Experts of a small language model: 16 experts in each of 10 layers, 256 SiLU neurons an expert.
Below are experts of layer 7 (counted from 0) of a mixture-of-experts language model. Rows are named router (the router's row for the expert) and show model dimensions 160-319. Each number is 128 + 32 x the weight over its row's rms, rounded and kept within 0 to 255.
After each expert's rows: "mostly gets" lists some tokens that are sent to it at least half of the time. This comes from a sample of Wikipedia text that the model never trained on.

# expert 0
router [ 98 108 104 176 113 140  96 159  65 151 163 122 144 148  87 106 112 104 130 136 185 156  73  98 166 166 134 156  49 120 189 161 168 146  89 147  76 115  68 136 114 146 121 129 126  87 116 157 148 145 121  84 107 100 167 176 119 121  64 169  72 140 146  98 151 134 108 133 121 127 117 120 130 126 172 160 149 125 103 199 181  97  78 135 100 150 140 117  81  74 205 107 177  96 154 123 138 104 173 137 140 128 159 127 112 175 148 164 124 128 166 162 165 145 146 137 135 105 127 136 118 102 155 127 135 112 161 158 105 161 159  70 150 110 119 174  95 155 112  58 112 103 182 158 128 135 143 126 133 175 125 166  91 130 129 157 141 154 102 168]
mostly gets: "',", " war", " Navy", " America", " States", " Force"

# expert 12
router [120 121 135 167 135 153  94 146  79 129 112 127 161 104 108 107 126  67 136 144 148 158  92 115 166 146 122 138 127 185 144 115 157 101 117 139 104 132  66 148 134 176  84 192 155  88  88 141 169 152 184  88 113 152 120 155 117 113  97  92 110 149 211  97 146 153 114 152 188 102  73  60 122  68 103 183 170 132  91 153 120  97 129 129  98  72 207  71 164  77 182 102 121 183 168  88  97 104 115 121 142 110 161 129 148 147 186 199  85 134 151 124 132 116 115 161 153 143  85 115  47  82  88 178 147 101 162 114 166  98 164 104 142 161 134 155 132 117 168  81 112 133 195 120 143 157 195 157 162 179 203 179  88 182 174 190 148 134 122 116]
mostly gets: " Comm", " and", " other", " or", "See", " among"

# expert 4
router [138  86  93 138 140 113  90 157  73 113 142  76 148  93 125 155  98 116 141  95 184 118 104 124 125 145  84 152 101 150 198  82 101 166 105 122 117 166  69  93 127 164 142 121 131 144 128 141 150 163 161  61  91 120 140 147 101 166 115 127 112 139 142 114  76 118 157 146 138 139 126 137 185  90 144 134 169 154 151 157 136 137 117 133 177 129 164 116 120  98 180 106 152 135 176  83  58 148 167 109 179 148 172  82 166 113 133 132 113 129 102 118 114 159 158 100 168  75  81 131  97 113  84 167 142  74 121 158  94  95 135  52 134 118  69 129 154 171 131  99 112 116 163 118 173 145 132 141 144 180 117 155 121 118 131 189 132 175  39 135]
mostly gets: " career", "arter", " Q", " games", " Street", " television"

# expert 13
router [ 52 129 109 160 109 141 138 133 131 191 122  75 175 121 144 110 148  81 182 158 157 176 146 134 191 147  87 139 129 141 168 110  72 129 113 146 106 153  88 129 122 152  73 162 149 105 120 163 176 131 143 105  74 125 164 177 125 151 126 166  76 140 105 142 147 164 133 121 146 117 146 137 119  91 165 125 180 173  87 163 138 153 112 125 135 118 151 113 119 140 137 118 138 158 119 115 155 133 139  93 136 119 183 128 123 156 128 150 154  99 177 120 113 108 171 179 152  68  79  94 121 110 108 113  48 115 165 169 112 118 161 162 106 122  93 191 126 142 136  55 114 124 160 154 184 152 137 153 115 154 115 110 157 158 111 174 142 140 110 167]
mostly gets: " inter", "outh", " old", " new", " fem", " pres"

# expert 11
router [124 149 125 173 109 104  56 177 102 148  91 122 154 100  85 120  68 106 121  76 136 159 121 113 153 140  78 160 141 185 167  97 104 129  94 137  98 143  72 106 118 184 121 105 141 140 115 179 111 170 174 105 115 167 145 165  50  92 120 186 108 199 136  69  99 118 122 140 126 106 139 115 133 137 171 150 146  93 184 148 132 139 120 108 173 156 129 127 156  96 132 118 161 129 137  72 110 126 118 106 172  99 193  81 113 137 153 145 123 118 173 148 152 158 157 127 137 160 179  89 151 129  86 164 101 103 139 172 153 104 134  39 124  88  98 146 144 210 118  98  91 103 142 173 159 137 127 133 161 116 140 139 107 135 142 196 136 219  93 167]
mostly gets: " pl", " During", "b", "B", " Pl", "alf"

# expert 1
router [113  74  64 189  86 106  97 123  84 120 121  71 131 137  52 108 116  62 157 116 159 195 126 102 125 160  99 147 119 126 183  97 120 153 103 133  73 161  81 121 104 156 132 149 186 101 124 137 111 135 155  68  63 134 177  94  81  87 134 151  96 159 151 104 117 135 108 140 129  99 134  97 178 148 110 135 164 110 139 122 160 118 165 144 115 113 149  72  89 109 155 103 136  96 132  89 155 170 124 106 203 116 137  59 152 155 138 131 121 107 138 133 161 105 162 123 172  64 122 113 137 122  88 160 119 108 121 126  77 135 165 128 109 108 113 154 112 155  73  78  79 123 163 185 155 106 107 141 170 160 165 166  75 175 125 143 111 164 122 164]
mostly gets: "The", " The", " k", "=", " appointed", " Pan"

# expert 8
router [154  80  97 167 103 149 105 162 108 136  76  98 192  78  85 108 118 140 113 172 145 159 143 108 174 148 124 165 101 136 131 143 122 100  71 143 152 144 106 155 154 153  63 136 136 100 126 138 131 134 131  99 134 166  90 132  59 139 138  87 130 126 149 134 158 153  73 157 159 118  40  91 140 145 165 152  93 144 106 123  93 129 121 130 143 151 152  98  91 140 221 118 138 144 137  66 127 145 164  80 161 150 141 133 135 149 111 118 104 155 158 132 131 167 167 172 152 167 107 123  82 111 131 141  71 136 140 138 104 144 171 160 104 125  83 148 121 134  76  91 114 113 125 118 120 166 173 119 107  98 126 161  97 173 144 133 131 136 137 119]
mostly gets: " under", "ially", "ording", "ually", " over", "ically"

# expert 3
router [141 117  83 144  51 138 139 169 120  89 138 124 170 109  73 154  98 115 115 128 163 169 122 109 153 184  87 147 101 153  97 166 124  69  33 149 113 164  91 125 153 148 149 147 158 137 154 129 159 161 143 130  81 164 137 125  77 112  84  89  96 137 130 110 126 127  83 152 135 108  90  69 183 156 134 128 107  74  98 153 174 146  94 119 162 152 140 118  66  90 144 125 142 164 137  42 137 121 124  93 174 125 163 146 138 160 147 169  95  82 188 155 145 168 174 138 125 109 119 103 123 149 114 130 111 149 113 171 105 158 146 106 113 133 111 169 154 154 140 129  68 136 128 138 167 132 178 128 161 154 135 121 120 150 152 176 152 155 146 137]
mostly gets: " that", " where", " which", " what", " way", " this"

# expert 2
router [102 117 123 102 132 104  85 114 140  78 143  72 117  99  52 121 128  86 147 119 135 170 112 111 161 152 131 177 123 166 136 136  81 143 109 140  94 129  77 174 129 182  86 113 132 139  83 195 142 150 153 112  94 133 153 179 134 140  82 131 101 140 141 131 126 131 103 134 178  95 158 173 166 146 182 122  85  75  57 172 166 102  75 145 164 102 169 120 125  78 166 117  82 114 175 134 172 118 137 103 170 129 174  96 148 184 109 151  97 105  87 159 193 143 183 176 161 129 128 107  96  86 146 116 116 111  79 126 103  69 173 108 114 125 105 107 147 116 157 147  80 136 148 128 137 149 136 173 126 157 106 172 121 114 110 148 182 130 112 178]
mostly gets: " inv", " classification", "с", "resent", "ick", "ecutive"

# expert 10
router [ 65 113 131 144 137 186 109 146 125 155  75 104 187  80 122 113  98 146 155  70 179 145 130  84 139 175  66 193  96 110 156 131 117 125  93 165 105 180  79 173 135 160 103 118 118 127 145 146 114 177 119 103  59 180 149 133  99 120  86 134 116  99 135 113 123  92 125 138 144 125 160  99 147 147 143 158 198 106 126 145 130 174 131 111 177 127 176 104 122 122 167 125 143 134 113 124 108 108 173 138 167 126 144  96 144 136 157 127 108  74 152 104 168 100 138 199 155 118 146 111 123  89 121 128  94  79 166  93 110 105 159 113  91  99  99 161 176 154 114 116 142 124 143 153 132 158 144 183 134 182 119 139 105 143 183 161 177 142  61 141]
mostly gets: "ing", "aking", "ming", "ics", "ling", "ile"

# expert 6
router [ 82  71  90 139 117  99 150 179  78  87 160 125 160 109  75  65  98  66 176  85 132 163 110  95 141 115 117 167  62 141 174 159  76 139  82 154 125 159 105 146 124 153 108 141 181 111 118 127 133 162 176 118  98 104 171 148  78 140 113 110  73 155 159 106 134  99 101 132 128 127 100  78 147 106 156 166 167  94 144 137 128 147  95 130 111 126 166 108 131  87 158 157 117 125 141  89 133 126 132  90 133 131 133  93 107 145 136 125 146  96 187 109 182 131 149 130 117  92 141 128 133  81 112 111  81  89 165 152  92 130 188  55 131  89  74 183 135 164 101  90  96 118 148 156 156 113 149 141 176 202 183 161 114 142 120 165 160 189  70 182]
mostly gets: " her", " His", "ić", " Williams", "inson", " his"

# expert 15
router [134 135 151 124 150 152  90 117 128 106 102 115 112 130 129 120  66 147 144 100 195 184  95 135 111 117 109 195 105 142 127 136  99 143  86 161 102 122 109 105 140 157  92 134 160  72 136 144 133 165 133  98  89  98 166 173 114 146  94 134 102 154 149 121 109  95  91 157 137 120 106  95 189 143 190 128 189  98  93 160 130 161 124  89 113 126 138 130  80  92 169 127 172 130 110  78 125 145 161 115 144 136 138 147 173 129 150 193 112 109 147  98 131 162 136 189 181  78 110 127 102 120 102 145  78  82 144 174  79 115 177 128 102 129 143 108 169 163 132  86 110 117 141 150 189 172 109 159 138 135 144 131  84 125 125 154 163 182  90 170]
mostly gets: " most", " more", " well", " less", " imp", " multip"

# expert 7
router [113 155 106 173 111 129 115 125 153 118 110 132 146 132 124 112 133  82 170 132 181 153 154 164 120 144 162 147 107 127 179 102 112  93  76 165  94 130  50 129 122 145 124 171 187 129 135 187 128 110 163  74  92 173 154 174 118 127 122 124  81 151 123 130  95  84  76 118 140  93 149  75 188 109 104  93 130 136 104 147 132 167 103 145 130  90 100 128  89  80 148 109 172 136 123 129  66 129 161  52 119 166 157 136 149 130 158 132  96 121 118 169 187 129 144 109 140  99 103  95 133 107 105 131 110 120 144 132  90 102 174  76 112 106  93 163 109 199  65  89 132 126 176 171 189  88 125 140 158 110 154 164 133 121 180 167 169 153  71 131]
mostly gets: " by", " after", " elect", " ft", " cent", " conf"

# expert 5
router [124  90  75 134 141  98 124 158  83 121 118 127 150 115  98 103 154 119 160 126 200 162  95 110 137 152  59 200 107 155  94 128  76 155 111 146 106 121 113 128  94 162 149 129 153  83 101 147 129 148 161  77  88 132 153 173 134 159 115 143  89 100 164 142  96 177 120 116 140 125 104 132 129  90 141 111 147 141  89 178 128 169 110 162 121 118 120 132  84  75 197 105 143 127 142 131 128 145 156 145 197 132 164 137 115 134 145 157 125 138 143 132 161 193 187 111 147 122  87  94  94  86  98 164  96 136 188 130 122 130 203  75 137 101  69 116  81 134 123  72 147 108 146 129 120 169 122 160 134 153 184 122 100 142 140 133 148 153  76 140]
mostly gets: " played", " based", " med", " born", " held", " written"

# expert 14
router [152 104  91 145 140 108  90 155  72 166  73 102 142 108 117 140 114 141 142 154 119 127 142 116 124 168  97 129 118 121 225 164  97 152 110 220 141 125  94 111 143 171  84 158 147 157 154 163 131 160 155  64 137 147 156 147 131 130 130  94  97 161 162 152 147 109 106 158 167 103  84 125 139  33 139  93 135 107 126 130 153 132 150 187 143 155 118  78 150 103 151  99  97 187 180 157  96  80 140 108 124  61 173 133 139 141 128 128  67 142 122 187  98 121 127 147 133  99 109  93  63  80  93 134 145 106 128 142 139 125 149  82 102  93 143 180 142 151 133 121 162 148 173 177 119 159 116 130 138 178 228 172 101 130 167 141 121 124 125 144]
mostly gets: "lic", " activ", "ilit", "rative", "angu", "atory"

# expert 9
router [ 98  80 132 106 104 130  95 144  93 111 107 144 148 135 104 170  58 140 207 183 133 152  96  81 122 147 112 115 113 133 194 116 118  83  80 138 134 209 108 162  91 128 118  95 132  88  89 199 180  97 138  92 101 105 182 199  86 105  83 178 128 168 124 126 143 167  83 132 185 159  97 149 151 133 163 138 120 120  80 153 122 130 147 125 168  73 140  77  85 140 144  91 160 134 164 115 149 113 122 122 157  96 168  99 133 163 202 167  72  90 157 139 154 158 174 142 125 151  68 137 137  88 140 119 110  91 130 145 131  89 150 100 109 124 126 143 106 222  94 116  95 117 111 150 142 150 132 136 161 129 179 159 108 165 178 192 157 180  64 200]
mostly gets: " tr", " Tr", " from", "′", " ret", " cons"